Experts of a small language model: 64 GELU neurons an expert, a softmax router.
Below are experts of layer 2 (counted from 0) of a mixture-of-experts language model. Rows are named router (the router's row for the expert), up (a neuron's input weights, with its number) and show model dimensions 192-255. Each number is 500 + 40 x the weight over its row's rms, rounded and kept within 0 to 999. Numbers have three digits each.
Before each expert's rows: a language model's description of what the expert responds to. This comes from a sample of Wikipedia text that the model never trained on.

# expert 36
It responds to: Syllables and accented letters in French, Spanish and other foreign names and phrases, e.g. de, la, é in Réunion, Federación.
router:484485480397605467472468575501496399541530472446445390478504571440533471542523481470548470538463490511481519512437525512480447507471483507486549478513480448481544457564432512503441561450531535
up0:504575515510526492537475570456488461454470496540488511456488518483489491521471470382446421465464522427521539483556520569501575524498510497502395525550538429491539566537441454472507458558554549
up1:483577416498539495531492488524493495482467537475489448532545498422518472526481479435600517508475441443528553541461566524476503520493482484553500500512460418415488452530467533565541476494483497
up2:540464532438565481473448554557448455412510480546492453477533440476509516480499517464539511509506476459459568501512466472474489534446537473486499406558466528445495452504473537499574454474545522
up3:498552467548564486562470511515408471527489502468527486452432515502544467463507476462533461485496472518572529524517479472525539499496454498460531521504512540512527499475475590493594562542550489
up4:531521493513473478518491485507543481484531518504555468402541542495565504498495533500459486514462529618499479564541446550529540548518487475487485542500470503487457516460494405487490500483508511
up5:505558474506537468482428556528484540521566447547512560476549486465463492446471441519501541489487465467504527502464465487574451496520559511524477519487515492508488468552496586447478496400534465
up6:528500534507541453512533498433495496482462552405457545502465531546482489579477613443465518557492453555468504444494463491507443544545465527500475501499445492471542473552468485422486544457616497
up7:546441504533518467589476558454465455445522481443498475438524563470563477501532541546575460446500512551516460510519499507579503528475494454506531485549486560529388495501387568506587519467522506
up8:437469408484507583526566573502507427460465444561453486471511542485506516485514490483487516496452464532484495527512497454518496502549484548497516482537570518538535475495532532546527545528485494
up9:461566437478530454525512542476491478475567470512459520518495502483545426489480491510504474511543437551503464566462544517470490524459506502430544526369438483556493493497461505502451535359479529
up10:434483490453490507503505505465517465566584544425478479470493523557407547536602541498543493508461476519475468485512447496441453537492467523520478519472526477514506430526444482521432490475510484
up11:423489546554520545458479509495449493493502502452460413480493496496462500537512591495553520486499521534556549474465553545508535486482543505453511547445526498507452506560485521558502498493482462
up12:459461463485479547449513510549490449600543501513482508597571497524471522545518505444417508526539488407507527529523437524493532507454453505464511521512497444464488513512513484465493509450470468
up13:520457488479480460523569470487468445515553463492426522556515587514444495544456502518543454581498479526518474523526496429483469532514577504428458446560492538494477501541562501506526504505524520
up14:489508477482492490584542495506535466493487465532503443372447459482529534568515508494453475529512491476516515447504460485451548531488490506540535466526477554533543496499499547544481522458506506
up15:547504452446447496501490534512495453508500503468497511433588537429444523511498423444475519506462438461507509534484520542491534487509531559513532534447451522501474496477534498597501506501528510
up16:508468431559552501500481513518545482480474422511528524504485521478499481493553517470459513578481466525514524506470516520525547539519458462501487520513490507563479455513549489554543433502580559
up17:540507505488507489629494528475469525582427446467480445483495499449538505472516483547592474545494491439500563520524500543464474478537497483504498544547416523547458541522508496534463529437457489
up18:573536490474559518532411480522467547544526502558504510416584473465525513417509457500514494488504400571472498499488433523475522479501472484487516466549550465438455497497497488510447503481543542
up19:507442481529520412506516543472555552447553536468450492466525562450445513582435523470519486471546504504446490524438496527523561499502470506501446468556468551551480520444471476559557478486525448
up20:455473467408523472484557618476496494520497480490557542491562494515526499516495456480443458483443468544588512481485431455553500570469579580431550496484425484572495533566450553548512494477504462
up21:474460468548530498592483521543458451526543506427481456546483522521460532441549497531490426522473503450463525558452546536480515527503516531474527552513431491481541548495484497515493503465528592
up22:473488411569489532544552510483497414501527485519482531447551527503542524557471434492567447503505443515477446485511472526507524462420455468469487502566494499533573511460476497427545473497477558
up23:502476432505473503532480452462440530502529555458468523455533539532513466463553498448590451446540489558513473462588504469516495475462542477469545568558484409547513462502464503511549570507439478
up24:511447438492514515428503549523548542501554532436489483518449576461439572496504509435503440564515546550395473476497463491504505499510542438478481428494539491534501528570529524477519497484499561
up25:542524459473535450573555463493521517500539428447433496487493542492605518546480406515498445480519495422490468489518517565517507502473515517460486524556513539516463517553561492413491516471432518
up26:478498500521482467502490526510507533558455483506495524533518589467638508473513495511505513549521479536455519480408477474508504507553535506439486489521569511497498473497458463452523480462461488
up27:581511417480546532524497492501544509495517501544551440498503563501549546482523459468472488419418495454537527538505551466465404510467449452492506477559503530494549491454452526533530605434537482
up28:504541467484475496459450497475553471491469452401414475479516502511542439527481500411548477531483506539470564551450503511461461480491468509439526485551485503560438439537475470521530581542494524
up29:444468470460553474554525392405482514509502476511488544498542528417522539515501505568478512418453487511477452493505501536520533498518505511445559517552542487399446481524531448494497510533496480
up30:523434522586499486487544539554512388492506468483527426504451561470462540581527498493567508481505557553545539493479516462479491497461467480493476515541450584548509484535449511545525568469584544
up31:512441472483464517483540552481477495490460535462489475474505491507503489478431499543527530520468506520516422491486468440541528509466509518465475443564516473444545449535443564495510420469556464
up32:538387480498464525446499480494532479573455538486488463515473506466535409543523506509587453556470471562574540505488520530448497491446527528538531524509511467563402459502496481475492497416497501
up33:480433509391478557480498506470499449520490501444508481462533493510518458512465419481498516559536498458472475581472497538509473484485496518440545513500478510456470458485503520575491516516504573
up34:486533448444547551512519527488428487530541493496424413447476514481562481526538489539438456459521482440484505534498457526560538429481507484517487410524565549444523539559419510516479506478507575
up35:441506549440549565523499447485480463565559533501479476521415445495572506464511505545492484507478525525508483484465537477509453455499579483477516515503423493517523458516400536544478537489537496
up36:511578506474539516435508539426486540496422461466509515565537549566489538592512454466527474518481547523506562473479433502521480519520420520441541535499562451535419513455530482529448503549558527
up37:494485550581499506552426456477493455510558523446490400513510459553441472477509497445524458488451473524463487426520552491551525552486476538406494455444543496537487551534499486494486517532426498
up38:458528548504518497530491495532550518500534527479462496497465567477445531488480568485496526462530442534535497508413511449465530495506516530469470524473455478517535487511544444469461547606478488
up39:478482456491477446481485556522519479468533521489530538513502454480486539487563515459537542517545461579552505464479465546483476530437490439462551486528541481509509475536413555467446533487474481
up40:567574492525472512435538496498557487504511515520475460492597544502504447459462503466521505417537481574532551542547509487454477480501489427448499583515521537499498571528486547590468550602494486
up41:530471413483464476509472516484529433497465578543497569508523506485466510472512465383568523533507463467494448508464490549506504505464483485418421512511595466494525472512537512563489539518469561
up42:560512494588535422440477490466517497495481492474491533449510466516521496425542468497464477513515452586477543505501466498471490570464495508479502531530514490548437502445511566529515514531489467
up43:542445453504531485611525495474538498520420487559493534512497586491467517520496529532496481481478545450528431533451498435541511541450480501454462503500533547540493502617422524565517524478439519
up44:518529483521464503529491605489525545513495449594472447429497489454467526526474471511519462526497473481527519539472510531473537502455530539493500536482499520524434504506463542486468534511529519
up45:555524523500557475469510526471421529562462456437460498482463565474495512496488497452544473497436479544472450492488427508518509556475532455467446514517484544507482511518464540548490475465485493
up46:548514457505583467510505471450493545510519471519476574598560514493600458503505446468532521503422499479526530519488440533517494526455523509498501479489473443530492466558553521461522530528463547
up47:477448521508530506490497500452523475466606512559476478468530502509481432458482493441577504543487499400455499439467560485491519430482511475487467541533484486468477443497402514510531542461533492
up48:516537510508552507471534511546509533591448485605464506527470524445526549483464461504489571451530503488433480503420498490483486460465482486504556482519491520529563519494509491548508572522465584
up49:539465528500543524513566481508487408472528558474498457498484567477445485511521505428570484496454476439498469502470425513529475548495509509554488498499511502504475451472436484582559474476492474
up50:546428559489469535475424500481579539508531469460535511465548508493521578527552471483482501515470454452433483518408520488540492516529518467464469491554462470479521530513457512496520570521547512
up51:475538546491520589514575583505494489548468522493530482514524521446543509526535470467507479478493470460469494497441574482540449446506474506505602448502446512464528517491548445502537526544458514
up52:507523527517508549516513492439515541493461493472456508564504486482498582529482492437502492474465443492613517481598508500434477594462551522514512510538479494522495567420542478470508464526439549
up53:468515440531476564522435554505497523488472521504447438523516538481573449515538504504514449518541493483488513537512453438455457501479525598477486524498544479517464535528552463471436588478537542
up54:467443503515462534435510570473587489535521504526465480483511549460530470578445477469444478554479481538511526474502507496519554492477480487477525467539488505446509483517503518484531510522435540
up55:505445537512456467477465570463452434507494444422531423518465508463453464534504464524487499505483547528515423510500523482472542495495565497569526498497458445498519407485527489515530537576449481
up56:460469546448480518536442592560536540476526476508488471494518583508476481543429486511482524478450511498468492533417439547474547522437511503579486535524483492597503518531475534534527495476503544
up57:509467539396529480522443430516484466497507507533473486500470594494548530518534538455498499504430574513581505470482442461534404421569562529493490457533499547539480460518465510426528527485493590
up58:478460563528514493483479523550532540492511515517495474464508501457541430485514457548530458510508464528532519484435493546493552473516486480539500499509439511522549488558441446502470470488502459
up59:510447466531523549488503533478489454505449506502462443469550530516544472492533529512552542497515453502456417504508520462520428430510537584532511446541601506457499473513459539543491530500455522
up60:529503471454590470500623518466494509535538471518505482553484501527457475566473524528461442432495461511510480500475496483563502541496466513514484537497537502452544474558472528501515564441532514
up61:547547519491440478499451556494546409553471461448424501508554561496575506451558507486529456448502497489564458540475465565453481529504396509566494520560469521493470484550556476521444475483514487
up62:571533456513377535511495518416550501452492399525405442544483467494540484502490468550447479445424486497484510471499568505475474551550453551531483535488541454418473479517489517492585508471541456
up63:522469528451475523498509488506517491468575556451482448513545486504423538509516521519455435496439440490506476446529537524454462522392539436428492527474549419389532540534525504444505546500541505